Experts of a small language model.
Experts: 352 squared ReLU neurons an expert, a shared expert of 384 neurons.
Below are experts of layer 3 (counted from 0) of a mixture-of-experts language model. Rows are named up (a neuron's input weights, with its number) and show model dimensions 224-447. Each number is 500 + 40 x the weight over its row's rms, rounded and kept within 0 to 999. Numbers have three digits each.
Before each expert's rows: "gets" lists some tokens that make up at least twice as much of what it gets as of all text. This comes from a sample of Wikipedia text that the model never trained on. Tokens count by the router's weight.

# expert 22
gets: "1", "0", "3", "6", "7", "2"
up0:561478440496515502554535535489526559444475494565505441470444383466498514558462481441608491431515457489584484499535524495478419450553510504531470562490426494517548447414490538510528525554521508427483520508471495514556544498513506535440556453484518525496589482527455506504441540532506443524427527500498595476466536568375496499471481532525417486459482475546535450467497460538487489511531547497505425573514619495483471495542553481543494478544478513516476518491441456498451435508534549470472512494587547455512517476518477463483516591526549433493474481524573424483491484498456500533451522535507540526463454434526508456481481543515532487443516523500488464505522532474468509510486
up1:556500557551535517488443487564539461541439441505512519472480504458523509532523521506468439533539503556482452562479487436499501457503548474514546528515477553475514519448468566531558511544643480514550541509551549595522501482530515533451482534570510526483511500530534483575517601494469467527526529480520537499420520535567518472423480481478422455510528511543484477510502532496483460454488499508516479478505508510521538566520528441446496554512447496495462525539522447452484560470580454515527441420559531481498509475536528478551560524506498479505559458571463468558507498446494434464445517520607450500514536547438454456560482494478571543517423473428477564511516528525567474493544
up2:490421430564487491448483503434479498418452491446474577477567508518477454466496556460541475526570358462534501461527553501547554452496520501471515533469505497542502538498452458596454429525470532516481510449546533522523444518483525549555492522523561512408536562504478481640493471547494543446376516522475510627507482493502490494542537466466478515445516511518475465531525510491601493453572477479480503487514484505456479547492461467524484500518494431503529507562482487537505514507475523534498457490532470465449516454448455555455470491467519488538524488417525547462480460411456521489466558490471465421476488476522504463447482516520494496525463486494449486557534504454462517474551
up3:486526552481467488511521412486379509501418485432475521463541495492470455570534566418515499471589536549504470461474491492436482417500482448521463454465501480535465473568492483468485475517502486461508522495525531515566480547472500486493476487440497532480443520491586525528473568482476439398464523459525512547476463460522440530503480508446468509423544527517437449471567466487524462476503466483433452425409473495536542495470536472547490433527549461495523563424530584491501454433535503522517465453500474536538537466504413575478545535511435549412548552507545504441425559496461520447639443517447466416462466480477529426465472479440429536435492408491478459485525496489444518425550

# expert 12
gets: "19", " R", " Ch", " P", " H", " M"
up0:447486471567518478524534567525475536590541476462541405501487526538506502475555476465477483476552580563497458473466562536524444547463468522478436547497495532501486537516513396540484475493511541530508459472538532509503579506573449470445495535514480486505453496490520478454476478484482586476492547444566509532485476504515507530499540518505476423421498517506551441430522444475461528519506449519521492511485536596485502553469524513461470450421488421484502488491481547498518515476515436507481524549482554586463492485466477572506454559539482501503495486454437513435540460576444521464486486423452421451472480480528471542422513519548490497505517536492469584447492490465512500509461
up1:516423490500525574509517455456488589567499539578486568500576485500525483518478532511512545545547627494511529442516525504425520537485441512506521533515521478515498526517540522574493526558513466462562490449501457464518597450487485500516483492462465488461551574464501412481568508482492476507486464509489527515534486565484483515484482580468553572460565561502503404522528545509448453488558430525501561530545508467530456485486557471438566461520464504530466537537528495540575478459519514434468452500464477472511461513498529475457482451451511579535514540471585453414528511494555536581502483529555437507456538547548470521509476483509499517494445569389541524508522543483408594495494
up2:436552514479445526525527532481539416498493519438583513546458501550490543535541531515479453466524505446492482455563540498446506472497531542482458553468526476518442501506442475488470555559542534449542488495526504568509485416455437558414560576471486495485438490539477503525467511520585436450521437543474469481455455445522440486431524465495455489507492574550496508473509557531512577555452558528508534496517457529518546457457561488440506470502473556529499563472508509468514538460523523449461424505390550444458483435507563578527449553443487505492487503510555517535543512540559460464527496624522535532478464518463475539533468543491474522454520405515502392618445464444482490453541
up3:493535505517580523474561506494438500515440471488533524486531518589442521451467443508443584472496448472512449314536453484490517418422546460513525528501445503525548492521468452552500530484576585480519449555532483466488507553543499502522583440571514543510456590499502510486478543461497500480512465474520473464525477534481443524572569450500544395477507509461474555527498463479481496529454521477517442492555469582533493501497534470525475498496509457499447543518484499456511519569501496515481462488573493547463462476467420511477517574533498549484504435496414399567489524454426438494474464462451431486508531453541494488476447480535492533516450480491569456438438604476470516499584

# expert 11
gets: " ", " (", " such", "s", " It", " it"
up0:470516499556490531505559571537525532476468505514491451515518470495536484445551496400545506430572439456521500544444481569484504387442495473447491479422505482524472467546527598477532538535548528478492536517508580495479563533522517438527477491553484463501529500503513509485464490484531564437447532527512501469502485507509509522526490553500418452499469505485482574540496506474484547489487511453510511438518444559464522453533507440496440494532517498534505518512493477515437477489483585488535436444497429473419496446518529541465459549546414483489552526506398480528494505458532508498509429543476499495476449450453501456471493563463511511501460464452514497470479467511500511561491
up1:510478488474487485416540442487515463528407494459433494512555507485415517467498534474473473444543508480461537564395500525517478458481483489540532507470507537435462435447497541490495535551536470468537495478558575530511493468497523477488472500500503504444488464514462539530455506529523448464495523531531516463513516464505469495526515506419527468520461504466519476489548511550496513503525481508489490447477486510568531437505503491500494486503538525457530503470485422507461473479500532489539519480446464579463495507519473503600480528594480488441510554469444494489513473551509543503491559456442505528514532511511511550418497518507445503549462469485580499496427512585499438461501
up2:519482560481582578543460491560502449494514491433590534510431418514471512522422452532560456434448556472518468501463503519426523502444566457467458413544460529591474474514525521442527563500590549482508461404430523519528520514467514477546472559514429476492419464481469530456586533490502543496452510513516422459570482533484534460561398512489458475554569540551517517507514492434499482513465477490492403485448479573461484438522506477459529543517488496494514533539506497528580514522475516555465531479463569528521503557467510539508543524523561528450545474478542466454562440521465475536574536473427508507522532514538527522423489509515518503492431525543500524556457499524486474509512
up3:526520533479478559418471449429534484471483433562503511484578437500515510467549527452471531562506562513503507441474495434491479563531511435490456567531535559478485540454571461489475432451525568473486511423472448543526485422541518507492487509502545526515615527499481452568446480539465512496537519444557495550512485425546494527498530503451450471525465544502475433559499521468506431486519483476388457517493452497551426463463591481525409450454497526513534503494526497557515437476537530539442518483516463500418539442518503485477551520487507426521442589455544506520453499432530463497455457443483494439471566464545446458460453471427487479544499530474524469539504491522520462515468

# expert 1
gets: " ", " |", "-", ".", ":", " /"
up0:483470448573626451497511489513389498500558554483519550491506504502473447529510562489498493475481539445526495513499479514477510543509548504549506484491515546549490488535513451474484543533505471490491425546461523418483567441518513449464407525503466512451571511495529553509537473501523481456497497528542532499444434557499510538490485591525489407548567506552513528420442463512463488528522427517485497513491514521531485447552540495496384492488527450495519495528478509484502524420542494516435495461553538482476508535481457503542515529472529530439542489485463514414534485552448492511539482492509482455510539519495506497450550492553548487473502485614500559530562538494456471475493
up1:549473479537475501433474544506516549556499469472509517540492447542507451542481548559518562517474476506570549487482514483475514512462486496500564469429502478526507520565450498529490545490570515509485515435468531467495489437494453465447517555599442476465518471530465562473576471482476521428528505467520505463536477511558537470465598468487503470517464468561472458556574470481468513445485412449509500480504448502464454531500539503506542508497506478413530546520505412526477544544405529451521494510509495515476507507548487471561557531455503588521511485493494498512536548484460483538494482529534529518509489514548543544466510478500478543511525502511462537552553531506493449512552
up2:446543516502539486552618500522513525537534492507518529535494517502582523484471522521576542530559502458445507493523486500518445471566555448474476483463537587483471542506499397513558463487532528477434477498467548488511515519482495536464542495533466556490506479558481564503545466507469477466587490461491484430520487444484509558538525477463520505519476568494414564505545576487451463468472544442458494483563484482530469518507463544517477536512493427518490522514581527524496492461479513569528533486507512572519485542573536488437524527552506460484516550510499525471539504475578526467488532488495555417470535513509529544510490524526525464503401522467463544457563549526550462558424
up3:562511515494486408501479492488531513536531509519485474508518465512563581436522465424501507517435559446496495509441469537485471486431497480495551508398448469545527503458463525466526407468482464462503492510492457475537445500514481466492545524497502527505524505562483498489524450429525553546481520551530475530506543397515491501525465525485387493550549479510461454507472538492533519502520465490415517478497504501561517527458494525559549478481561416492535503485501496394464534545530472517479552503475416477485488551461471468424561541445489505437491471536490511526509470454481529479488473519578386502518473520480599476482485487479515534551521483504524539538592532555463477515505

# expert 19
gets: " for", " has", " won", " is", " made", "ing"
up0:510471549533537477476495507505449501438473493541547530456497538540515471467560465610502520547459499515530480484416486546491527542557544477531469534525392466488482501442507461443583507482495577489547544503447570568506452503497471489495456538465511514512431464554505461507523553431503554467483521400519488512490514522437476600465467492518484519460448461467489538495478488421511496560456544473504480573472440507480530530559491475499545431538497468561554539412519568468417452469508517492531527527554466488484537516498559530531508489495513462415522461501448414511495552548604477532501476452570464510504509549530487517488572485489500520469471525497539534467513510535500459521494
up1:430482510509501469508528549442527480496464514483527580514548545523538539489509546491461502462460469546466481476451506515490506445534508493477487439489535547410499541516459481521445537529462555422432478567497492481513476516445512457504597507487506570476550520436558460478538496424567471604489516497472536463454493504492428468510495479502458522553512483504468537446514485463545458483481454464539512434515516460480494464471562439523520565503492462617573516496478510429445497530477456472439439487479539457455485462426476520451470464512494417566508533438616428499492482529561530503463485503476466500522518571553533517458497456512459508491536504425504485514506479499456544490478
up2:516467570503503462535488515521568509491560488474500556500455541519488446477472467468487453481476532494454477489487506509463511450474551505569497517505478479557428506496386510515477405498466448509527471481533497537522497496525502517399530499506473524432484552476615462560497514492565531519503564506555551492506508557555451535512536503446519531449579490442493500421468462506430597497559516493449432480497468513532606475450485510480490536571566507566516524527490520495518530492510548468474493514510507528490509558490494494492517487544555554539489418494447454526479457496497439446512547439514542458462497476560524540535547543544502511447475493461420517523558545426431461440481
up3:489486521497533458486456534535449541543513532485507535518520483448469433442504504551482483470506499475569418497523529539466516498433523448521527500472502504509529513506417521508472451517566510493556455450501427463517547516500522469470511566547480548550517466469435494535528493480496440513565590496498535506542461474504488465441483487489433528541519518510539408538547533519527512463537564490486497523446482527493562510499478505471501550509468445490508491502524554501486493491600533499532503496505471466554508478460500508487489535573447455415532488555550507497523483475498535491501569532585498512510580466414524441439534480464576504440468433526494540591476543508539477495514

# expert 6
gets: ",", " and", " was", " is", " Al", "."
up0:442463481458606537491450628451472550492555454494474501450514488500423490551557424461480478458549468490430413536519505491515474520515498448527581528489518486501384492493444465507535515492510472533506466474509531513523489510474516530517506445463517452407459451470457502452514494467522514475499491524434443565480541547540511526526500497603487468542519519493536514513448496456563437478483475455535498539512497538468590527478504404525512519575509473518489516491453441452497521527522487456498488519466507469467560540507510473501523534477489513499472588507515473482438496450473511533457447458511488501514525512497506507491426481544485509400510426515549496481531506494512458469582
up1:566530471456518512517558471494468480511385489508463506475418469471509503533535532481573458478505560490567383498488499513517531545534563501469411481479524433476473482506534478508532513459524493579503563525487529584504496536589520527476456447481444510494559511564566481491498472435510565415444538432500448466415480480521526513475473503539509454367483543462516504442570521428545486554534521496462436576433534513505547542503472427504511546505617555550556515474430410574503524520556496512419553394495504454567478482474435466490461518502433529535526519493553484504568495459537510492542551413477482484518545555514514510436572478479487536518512505486525536565488478457483484457505
up2:400519437549517554512461481425452432497392427473424526438527513556376538548519541457524482451485476490438506493478478493501546482468521535526410604506503502539461498479508507566449564527503559610528452480447435455499458563481466510471502398458493493487550538497465514546531419489552478523474492570532533528479416488453462446558520560542526465528490433493383470514549535542483487442457482501543427446542515519515560509445494473435518519507494508546438506470495539457542536499543545563570495438496525535556494503433513531499435584520554514561565557530526473519548539459466555540461581548435471480450513522490538544494575506515448518468467498578452580505511483492563523509501
up3:526518520537545529446502532462488565493420441511518490604491506451470531543477526469437478453436483503554503478498465450572481547520483516551521517502489517490527517544466515551482459505455515539508473447518516505521585442525490472491474577500483460503459501496525516578480419472525432477475534501545481506474494487459518458485499510458532387469536529541431480471432557470554481445477512477539489508484505459432525439472474546487513479460510529478511503531539512485472482430509502492510514450493510512503499519476510406546505442487459555555502482524470480451456499526503496429517484461506517452473530479487492613546451491538509546486512479539478528521469457474437567644480

# expert 0
gets: " and", ",", "'s", " of", " has", " /"
up0:507544503499535510483525470576461494583489438571466472498509422473425534500553498483412528551504519519540521536467497423489493538595501401473498482422520597551483459448515527515525444506532510528475510535488545459488415478572498526493555516520513492519461509495521456509498538530485479444538537492510476544454529534554488491490534480530479548513514428505477490435538545521492489432498457444492473486520574446573502562583489478573541485500551474474543519438529568473578466496511558525530547496523517556492579525481464533487501497532438495489511521496454427471464487511434430502471527447459468411462539441436518522481534572481433526404581496491475438549512511516540552490544
up1:531528553474473551577439474442519475496486438402560519495519455533498446494485477463512469493567588501488535461499506500500446476507594485484465458526459575537448467493541510564566504494520533511492518492605519556478539455476511446475534514466501543468608518499453501536547490443535482507476446563644445555413473504513502472523448597475473444496435531497446510510540491522466498490495537532531488484493428475601464526515523546468535514468552565560489524494561460508531496485532516535506415443468474497424511455465558478533514531467503450461458553478445551485510470482503463425442439505455470449483521503542515515497529525562574484468431467495517447547548589500542495475466
up2:532527519492511515478458506449520533568465510465452524519513522520480527516498511492540458524476591453621484484540440491534567491493513483458459456490590531562504546446499507494465493555515540521499543405507518472556505544506415529550523477506553530402535536568480405511564489529494520448466423486464455544508572494436500458546544394509471510492515534448512486455515547540558530462564420459484507507503490503478516424466501546428422452564550474490511528494490498493536552572423524508516533478576501540487521505472492498465520562477454487528461503521413558509441432485490509396596498534555482502541542516497498420520493558450439525440564501495447476519460485454506559548509
up3:533565420466515587477470475518532493498494484470504488479470463533482559535460538535466547528483532516478582478472416511463501497526575502491559478466536530469506473513486464443454450463520521478461532476560531511521503480526491488448577559474578535501501434517523471469524530555527537482556500474462548572452449472429457468443517457490441515434465523453500475485478375495500472506460514457520541486507554453526520507511487484528480518473598505471448533482457523532517495506475440527499591547510435493441485518480459515498544524516527481485508467504500429515486479486495496488508471515468490527529455552497510455559535499534519543592570489523581482506491557508480458477483

# expert 13
gets: " on", " in", " from", " of", " to", " at"
up0:480552472513520498433488499468498525482504500438479518449482501468474505459463512465485454482423486465555531517513469447540527562481491538529512510431475481563551541537504484494439559573452458503434641582472495561446595507514530426449521497513554420467523479465521495527544487501493530512487499557460538495551492502425554492539527506512441492500483491499453476495511587534525523504490508495486481438427446516504482528481479442515545461455541479481491519560478503477440535480462521486512480532531434509520485480442498500490506516526385482553490461493444525538446495582508486486438518518512515440550539477449515497490485530508487481399492494446490579481551573499503513519528
up1:479499477522543541569502528500487453518492494548483528442528535479490421494544484525613517442528483507433516406479510487571483453460472387474531473533472516538510455513527477470522467514465531507531511529529591471551478609494469475530493524544491486560497532539470520515447514569461549559510516463520534474533384484579537484465510498479428526478505514503507493522541499503533527526486491524536505454479482523509506526582495524445431455568497498499470542531426477461509460522465530426541559515487452524533550569583517569484493510468507548479518556486475462465521504458514465448529484522475500482510415560476492485472585522432495572499439493522481476471533438547511480543474
up2:501481504493472529555487533493537497548499494470474499448503491528452518496586530509518508485510440483473489455490517412501469473541497473543494502496475595574494516513509506465496552500488560462519481466555513459500511521535519496480563507501442552512463447463505471521514550528474481488575488406524458576388489537461546538465515474479521510398527581507502520541529411490489466522490539554473528493477467466496545452502532428497474453455565446488506494526569415530458540557469512459447509486584514500521565513470480426481504479477412425505512544516453466435457513444485504593509508523475552466524453504537503513513476443520429498432483514534537504502480454485468577389507
up3:454526484407585477553493427473467507459624500497438510578502503433526564448500506499499487493481458534463493510551489530427437504493472539487481539465563513464464488481488502469539532423493532493479500492518471479469519525473535501526409564525552476517463390506481555519509507491445520508430517509549531481411532406520527473444516516468517463561518487457506433515618536505506547488486520445483455524490495492560527578504515495495476515473508552520414504515473551539478481473498549491551485389471477515540467523461449464562476534560485505473498602489620502503506548448548511449544479549558439461494518566531468493480520489512559551495531514574499537499519512457489521505560

# expert 15
gets: ":", " |", ";", ")", " –", " \""
up0:432539524500468502523506495633518525513466509594520518516474437454522529530525494484480476525525566500476527467500458506496526566478491535503488551489526479494470545471471509518547464533567459495463528509497490451479473476486489521439516484522525537496478452561563530575454519570555442517525527464514502440549508515471534449471525475464451474504482560494420475449535485557516444459489469490456472479473529456509443573491586481531533477444501465499455520427486508543545501476470513456508506502482457540493502524544521462427516533513554525399501517562474428459444560489520499429475558465490473465492499480470455505490507602418458522513545517554452471522473496490461560402503
up1:543538519522582535497511581491522467506478540447484482473477504576482502541532453515496449460529484495540459418531533464467441449468447497519506514430570510525495527521467527445461439563501529522514539503505472490528405522569471516467449477504518445426385506475549482507483500543494562485455499481465482495395499503485478477471532531517440485506497449462520467510563478530491419454437512511512521517498458452447468489472524497527519491536449480480529520507537558569535542409467485567512453433593433513506482509476504440492548483486520458575473486492412477461555476506476512544552450470488493540467458542471463458408565500464539565490526524493499442480494512562464491480496
up2:452567435571498561500570454548493498513511517472440503504556437473519508469523550440495561482489553576500536473486510527543547455522489522523503523541440560480451513487448498451527530486514461433484504569515530567520496600503499486455408539497546493503523460586434434520549500531509463580467435454478498523513529438475489479475460528509433530459545461536501513492537533440535516480522469558477472547481530473556497505463575468570496537481519506462528482457539530531510586540507500463470564561478529574468554544466484450463551513485571509513559483511522454486434466496558530488463516440467469527512483491487515458493547534497512524506481409507465428507479524514558451449534
up3:478491488559523484532601476484483487536442479492459529492435483566534493505460480502512531476521460528509455576487477376408498470402494476565491533501496568455476552577526429480486476503544442568505436461437450521591517530501537512505532563542477468438434437510469465477471492429411463500496591500537483486494483462484544468437521510471460518521505495582486523507595552533547460493492494512475549464492536503493513492509621557463462436517505530505543573510556501527508502555476524506461570479466520517474477549553564500465464457463572523572540494421554523460527517452479477453517494418514488453487527498547478476503551523448485516503423432516500444494492469492533516498550

# expert 4
gets: " to", " of", " for", " by", " with", " from"
up0:511485471562513455511527538540411458515576494499450421510531495495527472427508457489497533548492482457527471536494456540492492493533485456464473506506512524456488508515552501530518499464580477547463532478567507478565557501501468441489463500508544446434520492536508503494482466511472530564498495469532494524500440412563522511485500478425488465444566539495522430536552563427495416506500508557460546513521425507490529499531460478552503490509496572478451497506490458486486526481551508530491497521535495524486495482454499593488466447543424432435538511501585504476472427508489521604516530423497478503499521450462509509582497473464638515476525532569546421468486479518493482391543
up1:502532485574552517401528484535494433473497533548497496479518471497465498525566475537559446519560586566519493543482468413496542484476479486503467494471469551523536466513489476440538450610545532506510447522481479451508510491497514510514432466468459468489485552490533440545484540463606523525447467495552530525512500478468603474534534482404486508493473587537488486505447515535512559422516507453489532390530528500507498468444505457491465460488480493507522497445547462492510446522521524464462502507544522508527568537519540512539469552503502425501426508530522532519525508537487473463581540584470466431522569466477524469539455516475522510479493520512554428503524512472464541528498
up2:485511468478498469546496537536533564509531528476462465457545464527480497511556461535524454482485541506525489456448538556453522550502453487468466506487489543508466501557556445553501510581432433566506472581511484491515526553416528556520438478491502516448460570508530542535544460542449532466542544440484496524465527532488522498454543462514484477504518504468537528498491603547489448493480488475491509549547496465413559541488514448507515467493511500448496504487480525472537421508492603575540460389517420483457428502431486515585489520523520529567515521461505498443493500536506497489537448492482477485479482484498499454560486493421515491491507516486571443450514574495478488561451
up3:479610502478530548519513435402471508494469498516412498593455484507460592510463539557504515381484536500462450516421483530492483540530499501510451482519467488510494509576436550482571496471541497520447566528459506517493496494532523510494471503465546465485490475562458554508533507463514481467493575515514460511489521557486507490547540546497497500540503564543499477476478479470528545490566439470485417473468512499524506488480465517401552476501518494480505531439573450513567512420462570531533469482588477490569502504577543560537521508466482508521550507491489517508537532518578510473453441550450536442486494547490491484503509493528528517492511568538514509538527501375483471473496

# expert 21
gets: "\n", "-", " ", ".", "|", " |\n"
up0:557488482502522464525444472563518529507484502521495520535494586578566523499481498473463554445500521518509514528525494605491516448460550515499454517496505441529471509437549524557512491551464501454486527517469473477542402471539514509500449472519504458463544483558538535512491547499487466500499473452478525507509511490568455548530490472507554445495582511488480472448436470434634477484508460474453527455464572487519445522466510531451573516549443482468477521529544394445498546551421466458540560517498533524476550506498514565537529492471466462545484496442557485497544523548521395606468477454581529519506503421494493562445482471534473485524460544429520504493503543512531536467537
up1:494570483447536488574550550548551445510492465449535502532509542490501549563539435476592504519533530499531512516515451519444501473430496434516497500492398463547473519534575477565463520483492525415482478452479505461498517584465406501454537506544466482452548504475488509440510509560549506522481531565506485452480515495441402524531479555514534426471542473551489492516455528470513483508483475505512542491441532558471517454457517463495478505503470485545544552537402484535519589489416426472509474399525498499440501490501561564458544526501522454476471530541534514411452479539521512516530532510534534463469510481619582529490618449531481517511498539466514457604526561567468492470494
up2:421534445461482483482503547473513517478447522525467457544508509585469499502503443524515500446543575500479531508530556521459508499586459515507512554479455574552479554475506503480551457549485560469511458461520555536497532497509518477469467516552547495465515471577506558575499533506504553506588476463467501588479517479494481538506495536495432517461450504497533473530475511524469531460519506545498497439508561443555553506462539416561531496508482552521595495492556538487541453494580488523513452558493464517590479485393503560529531493523534533462479484504490515551500512487512506513492572547502391490507449504530501527475457516500501525530482443499436467557538498460572556518497
up3:516516461491455485537462417550525500481509451449468574504384500475501473525545491500498496484445468551474541511542398540505446531495539509462478537497510481463472492488488443470516539520554470442495469452471505570476458515509498491493436522554462422448483473567464537538472521468540470480445515451468507540531507448549452518441550489513517443412580496648525506509517536472496510510476552459475470515434500505410478476492487549506501524520501557493548523517487422521545534448464518537447537416491483506508497487452486468452510477475473537498494466487577506459477482541581497510527575501448488480491462512591543567515439460484521497474479503515479415492490520517515579493528

# expert 30
gets: " a", " an", " him", " his", " p", " war"
up0:466486512408491530442456517453489493550544516470549413427553495427549543572481462518410557460584561529542496490562466505428484480523500483473587475541545530542458529498523534584504517514472462504469553423548501525494552504449497475478591488510467437491493443437509442541482567511458480417556491476535493526533427510527542524506491505515502465426578497516491435487461491459439464503489489539510491464560444506491512472497518505522512539504506637508536513445482464462502536514542446545474437485492477519444506514417457574453500554501470512522442509461483458528500538498449474481447484439512461450477529487509494492511441448456543482465539520509556454577548495427475511510561
up1:531507438429441488441560508482463413506511536461528505556467484462497575487578422519488457461607475479561469473494436529503490456538500498566486530475463475478527492454433504545453545519460522488553444488460485531493497524532559472491477499485529443508585469469498493519547490489512452494532523502478474488502479461510519508480545514442468488484514513479510499455480467521502505469491426491476502420495537567443510538477530473414525482464523537476550524536469506479525544466449424466475502466429494464512438463486510504540424517480469525531533544481518547453471513438508531520562443451448415511440540481552475522427541540520471499542465470558558391481480561503480501419472
up2:528476544462466450540593461490489547415463527503484494504514504524570478515484500544498477472492593481545450527452533546559524536424524438519410591473468547563462528408506495579435466531525539535555492496492515497497450570423471512459473497509530521503546544482518470478489517477522534470502511506486476489465481521493459484462448514569570406532501473496528480465504501486557552549486491496537493488471528522524530466455512487480435557519516556502467571474562524452448524444541481539502448483488483520377546542471549527453530508542481471505540452547488452511499488490515446427497482533479468538506492460442501525563506550420499486450527482517486521537462444457519495536519
up3:476537516473483511612520512441463587570542487473431478504501512574431491559489493499473554488495520407545463514518510488513559463450518479494474528536548480603476508539507535539500523556463486506521512519510467502503561543471374481491489446489477589485503435523489513512510472473455511459499455512578476512502498519463463447484531492472530547499498481504539522501481537494457511482542525464504531545570462505494508444483521518517448473487486514528498495460448478486509556476560467448459409503484482550523495518464459508481514525589569450458541484503541546531538537485463456573534496559497400491514540420531579514475530398571478494512464505560576451527487494495462450539495